python train.py --num_hidden_layers=8 --hidden_size=192 --n_experts=24 --experts_per_token=3 --d_expert=128 --d_shared_expert=0 --hidden_act="squared_relu" --moe_layers=[0, 1, 2, 3, 4, 5, 6, 7] --router_score="softmax" --normalize_top_k=true --routed_scale=1.73 --balance_loss=0.0112 --balance_bias=false --init_std_router=0.0332 --lr_router=0.000835 --vocab_size=3926 --norm="rmsnorm" --norm_eps=1e-05 --tie_word_embeddings=false --optimizer="soap_variant" --learning_rate=0.0071 --beta1=0.95 --beta2=0.95 --max_grad_norm=2.0 --batch_tokens=[65536, 131072, 262144] --max_seq_len=512 --train_tokens=514100000 --max_steps=4086 --dataset="wikipedia_en"
Below are experts of layer 3 (counted from 0) of a mixture-of-experts language model. Rows are named router (the router's row for the expert), up (a neuron's input weights, with its number) and show model dimensions 0-95. Each number is 128 + 32 x the weight over its row's rms, rounded and kept within 0 to 255. Numbers have three digits each.
After each expert's rows: "mostly gets" lists some tokens that are sent to it at least half of the time. This comes from a sample of Wikipedia text that the model never trained on.

# expert 12
router:169098105124062074106128138142068154157192125064102140139093164146086143185158122122080153111093085108107108142098164121132083166120136118120143103090213095098095098161093134140129142125097085131127135148123129084120126156152121140111186165117161144144135165076117120135098094122131111139
up13:124127168137131160160150128104114130098127170141127092105129176088128074131088197131137137141089099165104130140144090098126116119215133094175098131098146123124072129137069144143150113134104134149136129154099174101116070125110098137187169153125081138128117139126097125164166188124129136134
up14:128099117100139191131128026163129117128147187140137114134124159128112147172132135107115120149129105096132113136184109099122098138128085153160129086128169170111119147137114088153120147152157142089126122131133133044218131127116159146118113095183187122112124073126130141170138148121120129064
up15:151122127160078195120120170110102142120135052117101108138139117126070109127143119170110151079137158099203232130103049139124147191141111168122073096135092137157124117111111138113137127181106095135119126150129120086157112105050121107165123113108151101115118154085171040181115158122050133077
up16:119130082165144106053068123138127148063112128131145129128119146161122108072125136074134189201103130049188127128123034163129116212107126108139153117117102135088158119113118086118109139129129149164104126122173121126117131109168097105107060147136146128226091098129137138134126129136148110125
up17:108069086157102157125102121157124091123086100130115130197124076139174177117117133136148062143138147127120104125191123131097125215088061129154108128151144032191121138174138142121170122114126171130148061130161097129105129142139136138121203123074126119077215129109163143032118172130110111142
up18:076122128127130167183137136181101122183141148160148149077156114167081151125119101209052132134155183142173131139151216126151134082142099107083053088099162177131134106126128079113219149143122150104148220152105089125088141082153109166159160159126099185136134080165084148127137154199117137130
up19:105176150149133189148151105150181114125073122117121196169128177081128130149206144055098115135130193144170101181120121134176155110134174146119098172117131092139130074100114138121183133161110117109061109135139198104128233144092111126141114118151121123151141149114118089167163137119130077093
up20:109093106174122132134125098166107117143124153187147089137178122128128128111128137095128114100147170079111126118144135122157172110120183140126162098085099115088174067173086147095129126135122150072074112114138076146189099148121126133079177129104125143142192117055139152189116166159094170110
up21:121130119177149155220141095109169128114103157077131051158122121138124129124134197122150096200067127130130133102118143151122184137130173133139134066124114147108098159118112079093112056189107124122127135119162073217135146128115068094154118103131131168159161126126159213130102130066124118118
up22:126121188130111153141121094128098152087127138131119121177103144172131124118116129071108102100161227107101178186081073094152151157121114127120105147103136105124106061105142101127132090064117177191131146129156079067128165131128132136059128122107166135107057142093143150114166118077183137127
mostly gets: " the", " his", " as", " for", " which", " that"

# expert 3
router:109088088130121171147122101087122097107170145138119096123158177148163162143117107160117091123157135125126144164187137194120098096113201126123148137144165163102112105169129117115073170095113157153125121150152104148149140121064082165144081136124173118112168141123193152136130072133106087142
up13:121137042098130125146130123078157114115092066092113132160142255125157130125131123098109185127143117126142068127126104117133126116062147193110135081129141160101177176170092133128129174173144153124160112155152133152113120126115099128154066106146095152138196132177124108073145133134130170093
up14:101133181129071147112115126158058103124134125151123177104131131114164145141127140121085111117164204134179130129118133090157131140188128128125136157182137205092125151104116128124135158137143137200143123102137225139154124173116189134130076177110115133159159129123180127102078103121106117145
up15:145127112125195124118106124131152094162170198133142129094168135149128166078128128144126216149193097209124135214111101131139097133129048087128003126080112093144124107147151153077114132119128213126188169133131125135146143135089135143126131091105012130162137163059121166110174123193116114100
up16:094140089122139128148110133123101179110120114129192142120114162089130130137130145097116146122040132112205173155178128122142117139146142063069078183168143203065140069166149118144140166138131129064118064136143096105125122124189116121152136136131124118136189178153132176148164130067119093140
up17:114114018148131130130122125104141107136014130137138150117182126103173151132072221108111143088137181118065105138166182118150114126171115116121092151140146154140169119145137129121111140137112133078128132155134152143154119128128139141105096089162132164166091081136125047140128111133161112101
up18:105000131119106128150147125157143091159070122092132166139145117128128111141186119105173135153158119046151183188149153145124145123140146162000132138184069105113129113149056152117163126168095130114144136149105140114130090107165128112093137119111089129114126106110136100130125141133147101120
up19:160148130094130160089129112122152133112068151079137137128139161131171138170128143183143118126174105131135197134128157094091115126144188178041106120088102122117143196232116113115053146159126085141127140118092131134135130153117077149099104136141148169143106127124059135131195135145118125055
up20:219127081109156128103140099047134206093102137147176159161101105120133126189169119136172067126090108074093130179130145109112095096129131124096117145113137100139104126170094124177128115133103130163133151135075059123147181091128095148140127112115128162112159228126083124111150169093165112145
up21:135101165129084215139186071151139121148131091172109102139115157125159117130134135165114075134097129128195129119183101133131158095104130130120137126112123125135120127141167131117134127121118159126083163107129112094126105127198164137046045125149114108134070128129194135147178133092095102151
up22:138132174125128119124154131083101190120058124129103137119109069151091120129143126128149064165108189127138076186125085132194129120109129137063202113126126140076124136164151156131125141127127151116118122132121114191190168113127163133168116123128158118116104139114103103148113147155144139078
mostly gets: " Le", " de", " e", " le", " =", " La"

# expert 14
router:098156124117112088084094179124099137122195080132085134140069161102109106181073134137131120158102051100120111147094146168127079110163103128163114148156177138070106155106105164103147119122117112093110148173138115138097154119141166169126145151130143047100105147144101068086157135124146154105
up3:161092133124133128119083128140133099134101149126093134116147094125076065123119131179138157090069117127122203130171170112092132118061209124131136147175125124078136193123112125161156124159173134154118126119165118125130161117084133119111133071118128128128127170140121172120145113126118129108
up4:135129094065079138118103081143137152126145165139165119147086173105131133154126097147121148132171136109065173097130128146132086071123216121183118107134143212151108128122145050129120105121092112129139150097090100100107131120155152138145090117137113102213139141179096119111238127113106138102
up5:141120095147094125146129144120052158085128121072113078085122133128168159194059064079116102144106142135127098164189177188131121139168129109161139157106129192118137134118164115159211138137119126120137130114122129119141108160115130124119143114150184124121141133180072154139160128113117210097
up6:111086122129123156154118110091133132128186085134128129187142151157131127210170127152157118120180127163120096146125132064138131092110125132185108156160126123161109106138066143079153126168123153160141169018116153159086197115108154069196110112158180098149132177154135124066143040111130137136
up7:137129017126112131137210127128129165053171151188070175159128123119128137116124139129109129104089128161118126129167184173167137127090080132135155134179161131124212127124103222135214095117114074132062171132156160125126152072129182180113153120129128115141114088153167141128158145122141114080
up8:143153124056124151111122058107117050196132095081060123165134141122130149132164070123152126086127156135198058217092115162162123100155127125140117156133175018138144121159113179130114128079173149131175154139095131081133125129151116136076122166128128062118121149143196082165135118113114133132
up9:164074112106124084116170117075109179149170133084158097120115105135194111150127109120121093118153162135124131112107083187125138178100113164181128129129155098157161184117154134173220136140138131110171119147181128128038113137103105143126142163114125110079124156125093103124167123170103131124
up10:164053122099145079102173102171120146146142134162101180162030138100159155111122068126162114187137140127130176128118158157137099108115129186131109158127147105174161150117124157064116049063135089162095186091126130110159142156123147155113144146102038134137207138180154135122096054117117180134
up11:143134143129124089127116121149168130178126125161132105150103147172184060136128131217128147210126214103175087127133098130113127062116130094143121079137125081089122128062126140163125122124117088133102087191137129123144139135144110099137148101133106126165157142063087082128120180110134159179
up12:148111223074085149124118112119129056122158104063105144020127128129102105122087119176138144169133136110127124136128130156143127097103150143175124132108002132140118151106105174068128151175126127176116101128136150098058130084139124117138124097102138132127053124093102128118130166100149098057
mostly gets: " in", " of", " by", " with", " on", " for"

# expert 19
router:175081135100060122182152113128124182153092118111070158132127115133139104134111184133166114127166105153130095102184182168150120157121146136101126110042152142134149111187143110116123141176184176142191155074158120111088116139064126114073145147136180133094135071105188063098082132105163075143
up14:203118094125115126104159081112083098113179135126177129116123145125108110129070131171141152123115154155065122189112112138124198137151174186154101124114067120121154113107102096127149129077137187172152139157188129133127106131088136112149113183133136178082115121100115057144101122188100119107
up15:128141132101115138097112138184117130134184108075117099144132089067094070182106030127086128220118078130116192123121163142114132073162160096131120164077131143088181123176102113116205201107142152127123144150117077138211126137119140163146146112168165160137130116133131119104123100145074160129
up16:099166104236135142128135113155175121150101141159125143108093147101175132115070137191128097061063129128099120073118162139139137214123209093100115114128099136123176128153077100124173112131106127151074120121122127129115135140122105096129106111111143149149194100127161179129116134127114116111
up17:171153170125156130155156136149104099132100131125144191154124127078139111148159145107148127130129110162137164045147112105135157131099143117168138123096102140185131096120134123048154158104134094133138123164076154130124086106167204126154082123129132131089134159083101133079123128100123158125
up18:032144146121169000126099093082126232093155111146104130121114139153118136124156105125121128123100124193122127178162076126133126128129123111118102156127129185111153223119126094086129100132128145141193087125103088059142112071145139138100190116124109141156116122193129161145138073149170130157
up19:098091099101155103138111149139053044141120128164123120082127104131136125132112145128199142117104105051166125120180151112122111127101154132153180104130126098133131138122158078112084037152123061150025111133159126181169108094079121122129120098153150213191135140119072101138127131054148126099
up20:075153092019173133091079121179123188108168063130090144191144056186132060128139150127140195150127130088112030153133104121135118079134119087119123123129105145100119152121136126126119149132127122080105125173136113126128131094100123144123160056130059171135100160170121163082146140076138152126
up21:137136190154156120127185122146110121100138153125149136137098113064111160122081136067143144129138197137217072090113096116086128158136116121137145137121121129143081169141111136130143118164138181152074129101132108128144147121198101162108111109131125152087065052116102131132083106194155073120
up22:161118128117152192161108114131100149128111127127047135163109101107079103159082192115205194156143137129186135106171132165125114152151124131111090148094115131089145100161117074145126149134139141106089145120128093088092121126127156047141128145123137069121087120117190104059184080137137138147
up23:113182141119090081169101127103102128132138101188047056115157127131103142181144098221107103126127145175146114166106122126134162117118127212134111144086144149112148142128104114145131116085191133120115096150146139157117138076136166155173198144083059209188138110135146117129115092081133100101
mostly gets: " a", " an", "0", "1", "2", "9"

# expert 15
router:172080123092096098145158113140116122108174169116102090145130169152083097100125109135106121157099111090166139131080201114093087093188090134085090148104162150172115073104116181123111192155186109114137093125153087096156121115158137161114098122127123070110082066144073089086143174111146183109
up13:115163123106229076046117152156128082133132129172154118113137152081155149139114136045142167115127124101155099132141117116116130139133174193153134147137181132123129130195140097130159136172078129128146153182150130126054110137133131111032140144130143195103124126058154097127117119131117139138
up14:129117129057162112071129108097112141129110119119140075126150120179169066115092131070116065088150124192167185134136178118101136106127088127163118158137178139080165082120096123129146124130073069138130068131130112174159131163139112141123121113150154135116126142117106083159122127139107122127
up15:086085122134117124110141122101142132154125073173135127140126102151186113089081128058132120140138132120166124088124136185206170126113193092109147202144112092089127110127098196123127095155179138140143109149100189169122143106142138036108169138109189132131125104156101151114134136088124120108
up16:159126129144163143116157120068137137111127139121169150155098206168068088136131123121145163126143099140162095124082113085131115085124105130107142151086074143155092148191203121131128126102183112210148116132139167131108115096135103128105080117110143071134170149098165171135100137117212132155
up17:119086126143159193129255124141063129130122122059129143130135112131090151095099103119127192092156093157131115125125179045136119113135132131116107089128119127194128098130147125089148152164120162104050113141133101089142105122024088131126127110082154170117120157106191117131139107183082131158
up18:139134069096108128137121122091130108145100146108203125132138139110165141224157147070148159131103135126098177161173180179053142089124148128169092153153118155175166168123083124120164099138065069107217073140136105104133125195129148120147124193158127221112144084166038125170108133113098129105
up19:089132088156165146123120108151155177178140121120129140141120077105123173125193128079113090082108087138067121148132122128139160132123116178182177142092118112130165131118141090141131130118143156117163089103096135117165115112144097171105223159097123119087148091040109150178139164126157104142
up20:171087060114006115162126090138149110099129111132131129131143124132120034115138147130101110128128154134149158154155119161075103096097078113200139182123128184128165127189129176125060050150112138149130114125135113159133135130126210111125103102117130097160188207125125119138126143133125061126
up21:070125092187068069083148167110133064131113099135093104118021123146149132126088169186104105128120124110121117137133157121107103190138144147164112125176112128111143144077118130074090124140135133138126114127131123124099073107164112220081092130081120149119123134119138159205148165121157129047
up22:121136191141119125123130246203117183133124143107118137203202175100186144142105084075139162105122143173083056139124145128128128130134124114124144118077128075101146121106103127156107148137143139169106140116096177092136171147131130187133125167084092133144132125182162155123127126100178113169
mostly gets: " (", " and", " \"", "),", " or", " but"

# expert 8
router:114147081172135143097139127065194087155086162145079125147131148117141106129171204106117099175147172135156147124120160136096122167140143104153085118151133121112149096100099107150107107042081155150175126175180118133121114133092089140113075077121096127123140058224107177187166116158060130090
up13:124127085090163134073125127115198095153070128131126109133124145052133141134230170135155082128154114164136135143143175139074164088151078141105122159146115112140220128156150113101098096129137089134162115087153176127130167148134131114142157129137146121121105087117110050132098146124134080126
up14:126205167112176131085120138129136110134126108097104093118125126171181107115059136183147108108168137074108129186132114077146149109100124168127131120131136123137224100123131120130191132139173177107229129077133116156154124127126122136159128127092103124117171106131147150143110181160128129121
up15:108129145114124145168121116131132107128114133181118130099143143131126118123094163110117121131184144123099119106126126098128038136095238052096123117115075155127119161208140062133152137129142131098126090137130214106133120149078118161073120122063154134180090117122058144232136103145111139153
up16:083129123131136173117121097128158129133181172126156129161230085173148119071162159129146156131132129117127158132156163109167161164143167123081082133121125113178145124127114123137082095129169119042170056132149071129091126169160123164121099138132133109174118132140127150129163148162135098067
up17:171183082072113081079143104132163174158119173044125101132127100094118119104224116130145168157147113162113101124135133119185114162160120178127137119143102135127166139113094120110112125127124099153124110170106131128115105053128110128131150135056142099152140104121110160119132169171038143156
up18:104129134122170122078167172144154115130168115103122183136145116166111130140149120090151105116124150166164119141147165151122105205115190116089129045134115084151128091079125110206136126077125066137108130147179179102150192157124124150158138143191137174123130101203128117138073131114144151142
up19:176130073167075174107140085137115165126212146121104057146122134123142123089148184084134099046112165121107150135144127106168198095122090121176126086111119170133147119176159186130130087129127129202183165137110120110127125082128133077097132109140142232062143103142140131124128110081157122135
up20:066081029139121110164139077152075174129123167151139121089170207192151128112112153094078182115162148095119084123177117131099131071148110123115134123131144129156116110190184119129127118126130132084124151129130133166104153115143171172118189096077129140132121084086078137126188088130176124098
up21:214121167081117145190124147069051071188181141130082110098120176160139108124053106134092207045162148138198116073138134126114130168161111081119144127121100125106069116117113145169097147090078187130101149121128125176152121138138141121149132135121130134130158102116219126172161087102174149110
up22:223166166095159148107157081024120121161164112109123099176101155127141163115050125157100125042118149121132117117104128192106149143179133080112113136119121128098096108087116115086121069069132152148125121125083147173152097125116141138189134156093146136141136178154113101077108132132130077161
mostly gets: " R", " O", " r", " S", " Al", " C"

# expert 1
router:085091120157109147080079158103160087131070118174127123151118160097141156205173183172137095114135213119132085108176123140107138125141124150140132105124098093147129132166103104142116140074091187087163107135134155097081128153078053135144106116157134127125145154202116122169152187135107132080
up2:167135185086034115134133104081096097123135144125130146115132134152126125150068155035106118097141152124140085140150173152144131131182169113113149132132163143150149110123108116158050109127102156098089154127106127150110124110143159162175085117144053133121181108128190035174138074090172172119
up3:127161124119097120177082132066131157105098131123179127128202088118125129195111131097129128086099163090116105136172107162130164122082111112130152076126129123169067095169128122137135129103080149134150060163159092151133113140110240128092102122082074139129109203092130178129136147134130125117
up4:016120179011197057158064076095103162040128150117133126143165124165086140085138183146102052068140131117118121156116113109169069163145162135183141130118134127154186132126123123101120114121147123129146121130132099146128198126128138123144071128125103126071133102112181173130121132163134113126
up5:138144037129140111155071103135110177121162119202115109170136173052175122159114148022181090083137178128123135116152115136150141129114086152111067144114129155108160092089128128132161138088140065118152122111135132009114119197128125129087142129091133083068132126107134124151120190085173109125
up6:129137133099144097114165143164095168134107115143116128123103120172136122148158102132142131132107115164126142136144153128203125176129218135112130127114168171132161091124055143169125034127109118081163095119160134089136082130124152180139081125159115131134093113136056156136128071129164106157
up7:170083061245120111131143127124127118095123151138142138155209237127137126133130251146132166162133172133104088099172174140124135131109070093109159176061126126115135148102151166131129119136141135137175081102076120151086116129125133136116111074118126120031191141129131123152114152134123137138
up8:157159159144088173143106125122126160149137183117004156125144150141064184109168155116105150121153143138227149096102139099070115163165041142103061123129086150193137122155149124187091160087135135102153130114106136083108129087092077112119083125087129107185086058160147096176093131130079131071
up9:159110166159129114159131108127128131132172129125128095190174134115103127083152113097099204101124071133119120090128189140159185080126141089124119167124129123118146194128085186150105144123142182197168072112128115148144104104182068110061087107117230123142131108111178104145088141114126126114
up10:185043128130107131173130157147076154141133176114132128087109119110082136150112115147129190111094140100138145133156098129060152141117016137110156128175088159155058087118113142118210127136142107136104165119093134128169146133135172115125068113081182127113127052190153128122118127175120100085
up11:119083062153145103097137084089154120127121142100122089141111168142119164115055113042109164132134164119155123117108117154122126160148101137037117133131133158126115132139183155138092174134149150185139128086091076194207142136178126152124048123122127141182151114191095156115141155180082099118
mostly gets: " s", " d", " p", " n", " l", " h"

# expert 9
router:192150161121141098097176115115095119132058091122146125150183141151141153114075139127128099072149100148118171153105172102145115113128100183142155144089124110152119107081169146127123156146173094134081115099099110135119184096150166111170112128084082136117040095110187115116128180173175141112
up1:091110022145155126149091117126091181182116133123150154076135104140157188070124117118151086108151169082204124097135145186131185133136210221097157144206105153080130134139127037175165130167171141149092137139144134082128125107077168119116119118125120126166162106131134123162091134100129104106
up2:166126071132121129104121119175119104088115137092129182112143138173161154132132119128112154146142101177127131138141069141131129088156132166163137205040143113142135136176146117186120134129123073098133160106183123127098105127142132165117125134142130131103123124151175194125139142199204102107
up3:098103169111069099087125165151090148135106076137136124186099210156127165122124123148150152106091095122141105126079177132113070170110138113128132131044117132116166200127140099169072160081097091147122149115083126175125164202128180145108111172130100130133054157104141122129124081162101111115
up4:124126069146108143129093120117158129190116023128108132160101097134124107142089124138120134071102152126086130110159128098103041122150150182126100050121118152169173108097148138097091123120110153096141117092082134126112139135156161082168125070167107104056112130134102114151144194162146103103
up5:099091098130128122153073171127105128134218130129145087084148088152127152137067133110205152102079150090131125107135133087124126161161131219135143128151125180115091130133122127109061169130132062115149141158150092131098108146140138193125187124166035112136140144185066178134133147125139053115
up6:187137177104131115178161099157118121130039109146161156123095120126155195080192126137113135143164122136035138115097109131193132192129127127146140128128099145131113094160138125129130138185131160088138123157153139125102185217108121067131211111081208124157137142103108118200079184138142109120
up7:120123150128136138134101133126186141067123190115055190095123205138095142137131186148139171120095114172133116118127121158128136078097091177117093140150172147106102135127122133145111085129097139121132089176111128125124132185133132107134122129132148124150138159101098133146105138122116124195
up8:149094123128134120130100113124131116161132159158114140107129096129149176079082154126149115094111133171147173085133149110173126165129144129067141121115110118159139065114171112091110138128143135211170133108157096115145121119121078010092102142111069100135113167124156155117104125133139115129
up9:126190126118129135113204124122138147132128123128119092132120125154158047169148045128137128107144106116126129094159128126103117139136091122126131174142134124108124161088132147134130165130117095182150170217156048135163139123126147084147107103122139140132147134139118131091146112091029148137
up10:136128149118128135179117088131125069118129027163191113112126141120127127181046140138103091097117130135132126128113095129138130140126130114092163130109139139198119115133136077086131139134138042113144104108113156085071112112136131130103106159145128128137121151160139170163082185094126093175
mostly gets: " film", " University", " team", " School", " km", " school"

# expert 10
router:140080142123112082162142097121070156127078066114155137176146077152093097129170111067079068147123097114110108160160148158117156143117135092142058151141086207178132125143118133128155117117124059145111138138076152116136195110184203114118126125102057183135130142091124079071073155117133092162
up14:077070196127098124148138178146132147133136117103120152127203107116144092177135132110057149148214133104152119177130128142124158109049109133112152144138081130117128129129067145141119116216129145148107104124129060048109136176205136065127130130136140123128110127137057179191091130112144109136
up15:153116169128112139152113138255123130199154135080117125160079106091161181135129134155152101127192126117123126167091099137117157137160070110107102135202094120124159083128128104132093130134119127121183128132131171125213096154100117121091038137122161163167109145118130124122123168121190130146
up16:127087164103131159100136090167145167137110115136109131087142091126090130200129136203063132127098170170126108103141203151097118127139119146068150154127100113137166068153121144124136106103060133120129125126164103128098134162134091071145036127088157165131131134186056107105121160154130153161
up17:127083113105126123104113128138080133181153114134128128094090123146075174127160093127131122142137237144142191067126164158103128131122080159117123141142093138111127115116142129189102148173094127111144034178158098131207127118130128154088066132132135130082186124133086152121023117139152131086
up18:060200140144122116143106144121092135120136151077152124132177109124132182111110119113092155134128130182166131116223092125167122183128119129130114129114092213127110176131123125149127055106177110137124128086126138089181146114071143082116101135117108132130097139144093142124124153121130124141
up19:128073169130098134113145117192108176163104158153127075174087105134141124144125095096094111123133157136173073084122147181126133113121071159133128135086122159213112154122127043084120113130241122172178102130128109117082171119102167126087082132152147147151129140135166160106156128122099148093
up20:134144137080121082131091100120102049124144094129074128095082188119173131112120126106106061082082124117113108192088105134122106131134068084125122122065130110100134105054162072077141058094147162131140126113082132137095082113151122171202138123134118055147146093130158132131126151145137138144
up21:132098121122149101079096123129130095156124087156082128129125138111137076131130119161125132108101044137113115146101087123095119138135131155100158108120119070139128132135136000160080135126154113119116148128066125072127150156160161157131087125115148134188139203063122131223132165123102106212
up22:133071124091127111140141091087096086172152120114106177114120177116125175037103110210118127151113128129188133090141118137176128146106159125120167222074156128125155116127170123084140074120117136134179158121119124147166156133138137107147116153131181099163061137069149117087075214212126098133
up23:150134110063122151085123192009168028140130142095115111123128103144099132127115104180104181115094114132163147098139143171111146126066139131105186103136090069166138126090134116133087110143151129148142115137129132163123116148133119176107149138134187117207142126096088132128075104106125155104
mostly gets: " The", ").", " all", " This", "\".", " this"

# expert 23
router:153116115118118099183112137091117130099130101178159147128113082139156104135126079170152169207119076126097108110147083071153143173067148122145155114160139154167147121134117111122102186077095102094167083156112171125154096150138147142143071107111105142159176008097120135093158144114135102046
up14:140122097127054151096146144243133127159128135193147144079158096151062157116067139096154110148143127132141100142131120204127072142172150136113147123097099124135096129083110141122128123128137130093128080123145163105123101051078245124200169174141078113163135082104138148167164118170077116136
up15:092126128120114096123101126114121123149124085144030132157152120126127143171111133127153149097138210128155129090170128123133127109127111129113134253118085118130115132116151127116210137153178120146121190125124138162128130174146130117143132141128148114126160106123127135141106115151132151172
up16:153136113119094139157106089123130063186138154081163112149091115128072108122132146108225178081133122121127135195133129167106128136141122154119155117171071152118156154126079208219061157129114123148112119135117174144103221118110131072091134131134122180129107015130147126181117132151165157140
up17:143123095184144136169144125145225119156153162127200128125102165117106121082137155049144175123130143157085107123142119134081137060118119127052090074169121085084096087158161124179193110251125110116101073118138128107134153138128156129107133131190132111192183127121109097114063110164121189069
up18:167151112127151162128126167137077143140129099111142140096108126075121134134202184105032146167123161137075099187160125133130128104145161105124128136134208151149142091125111127170101140127125101112149097132120142136167213153126125097116133080122147132076202073121123144107189180107131136057
up19:117144112157120126196130129113203131124120099098109155129138056152133124182126135113090047155184164169153097126134105150139118115128164198048149122121154130137148126148143151097109132129123140141115127136123094130128116135169108103134098023110163104099104181130123127121128145108128158118
up20:112136119104125139098151142130129106106112124091130188188089117165107174127121125189126117119161142173150133078074101127090168132167108125077125102144128144122154130091145139189172132118157173095128130218186125130134150112079147189108135141120126104132128122130134153143138180122117149201
up21:083099106133144070105119083154136128191123070085117114093133178121090151128112114120162100128127146185093095117124081145122179072121116123129112074093107111128217116091155121122107121104104128170144099131111110097129129123128130086126066184191040128101102150132068129096131129139130142140
up22:154127186138120118142108141124106174106124141072120104165142159089116166174144119129124155173108104170117162137187130153142166151115149137185184122070114128178205137152131117115128085104181137160055131095148157149106140142131146129150050094116122161123132185073156159161147081120132120111
up23:157178129111125025107053132128139139117156083080147198108133146174154122106128137139133103124126175111118127102137124129135123179125129122127113121113207119100124106214152149140107131123175139092161184123142130174148118156179162129133117055137127229157143062092108129123125167118130039208
mostly gets: "\n", "|", "===", "==", " |", " =="

# expert 5
router:129131152146145153154131106166109131115171175102139058070154118109096162067171121190090072124189107150086137087145100155140108104103159173058133102094109167067171133130121134168158157172125159115106137147142101170173093095167161167100124147125124120096149148080136103151085143136116129192
up3:139109045132121109151129105168120143144136102191060194094155095141129171192140168132079131159107129154109121147132157202132152181130100135121124108115092122140142085139079041148140134165135136117083127142127135102091119099209178132129129095105114087136145130145094157134115123096090125166
up4:123144089139176085132127120178117140147119139114200108136080119131154131120175067199180124205137143143126081102138144147158100141115113103134146109090077131130237134151101104122144133097134099052105137119130122133145089141126160166101105075131118106126087123120129129155156127132134174175
up5:117138109143139149128150141149120112161133203185064086099139125201106051035127106127177139178136080148115153124131128136040126104189104137127151164117084148131171120164167139136145155180145144155092117101161122120040105110141128113121108141131127122077152144141086097149161138139123067109
up6:128113142062127179081087095139064118133070112135124162107082124159129145128157120197114153109191156130125171175131124145135082126106092114128127110129109126137195187128162200148120210137107067134027112120129136109130119156111088086127112117113119161127128121106129102087203128141193108141
up7:118166182113151182149143105116130118131154136156116121183143088139179143137105129122090145122175109095147130187090128054128146132138126064093128157131084120164111174172201133109132130103117056145125128153128130130093109088103122127118122172180120094145091099067099080134142096121099127118
up8:098068113125128118125151171114135140110126151135123160091119111084147147097164117197157100107105112100130150041124164085104150113143115128086118130080165111110167136100110140174128136097135072145107137123153110025109105214211159130093156121149116149119128134121107107106133174121098114126
up9:155118111179124130130149125123124120114123138021119135129129121065131057135183072123112126102151131149089128141162206144134113123110084100140085101141136167122102171146104120181129174105139080124127147128153147103231143171129126180130125052150188155141178135074123048092111129127138076170
up10:147101202065227139155090144097151142138100124155120103147135160146127124155131169111175183137148160124203148131141143119136129178091134107065150107117163094134183110129134168102112163120145100124125127098143118201158171136130168130097115140186130107106134141116095134054137169125128155112
up11:115151122121097140208086129102196067136086142122143158113126119119161130134058169128155134135111114125134191130116096125194154152116134133138149044185136119063126100123137141128128128105124119138165091147135125149099125176155115128168129125136108107184132131130132143108042186100116148125
up12:082114117102134126105134136172083147142138126208136139140132122104039204161135050144137123130112128088111156042101126158136115167113104161110135110136120140121197082062128147127114154122151174118131204089107129090121183110171145113114130133141129117086086069226120129159174102111109166179
mostly gets: "ated", "ted", " res", "ating", " won", " being"

# expert 7
router:180144108101149085110134108168090125110185147115109093126122057089158113138106101132129146173113187138101119151125167162138102121138101171172141056146134103130174173095127103157104099160157167091152157107188124107099122156114189136120089153127126100053195152123051126120169089163155121145
up3:134121153117119133159147151124089093187152153125107120113190088106071127152155106131155127131183127127131107078148121184178139156109060198144167129131255170128127169175119045101136111086082134190167100127141089124116118081127108099169136101167105126118120091127155144115115181207113204119
up4:104148085145157062129170136129123139113123079049206128128187178037109103125114141205153110136144171082126123154151171070171118136175082114187134064087122099128122151140098098110127207128132095136056147094149096143172129117158124126174092143092196190151140134135105131126134183130102122124
up5:130128131204164147137105188157127147134193163138071164180127134125064124105145107125131090118116094158200109154144144099167115113142117131137125075126184217129135120197098216123100161132079127127130150114141124058132151126130167206137128081130047126082129081145117112128153090095031118150
up6:201172170153147140146166057130151130045181111110100112107135087186195139111111125100128147128125127168167119140101155073158132122123157146134098167125163104189098124134129155130156076125175068124103125186130228120112138136141149115034176131155119167086116150156164178067105149128136113042
up7:120075140153127096156128109149143129102137074111163162147075021132138170181124133155098120115142147092171147145080121156099099170117125190153127163165165144153187078131188120134124121160124162188127115126113121126120147176182151115145143134058103127161101178126124077130125197212133117090
up8:161140131084097122143160092090127128162113121132125119135113144161164116106098120149128124118043133163125070129129126126094154149092128076210077094142132134147191159128127121117077120157128190092115139124175125128104164056157112117148131111176161078097129138177127098155135073142142164073
up9:169122166117138000100158126159120083119120134128128127135081073072069096096119111141159166112110127123188148119091186143083080118123106135130131131125118110093182078129121119129128128121147114076126181130165147132099224152131158157145143121067155098127096141086120065085119153129133190129
up10:138077142123121191128127143100159123126088173145167127126130046138113038200123067124138107129143136143060140135196134117133171133107143165107126109183130165148063160121132128100088123140112103111141119113125161152151084105125103128160100143106114178136018173152121125058150119158123128118
up11:112165167064100191086115111157121121147157164078123110134114156080133147156165207124105190154131128117142119118127140131064122089063084115103128127136171141170059126195123131063115125132143126067131184116061187118123113130116156140094105110134074110129148133178098070128131117150132097122
up12:141164145109160160133132136033173149143111113122057175068131115120126105116124136131148104131134107110138136090118144126135131180127141152103106089126081139085097052146176076182102154161104125137199110069116121136093094105105123170123066128149171140101111155147080103112145206125126134098
mostly gets: " was", " is", " were", " had", " also", " be"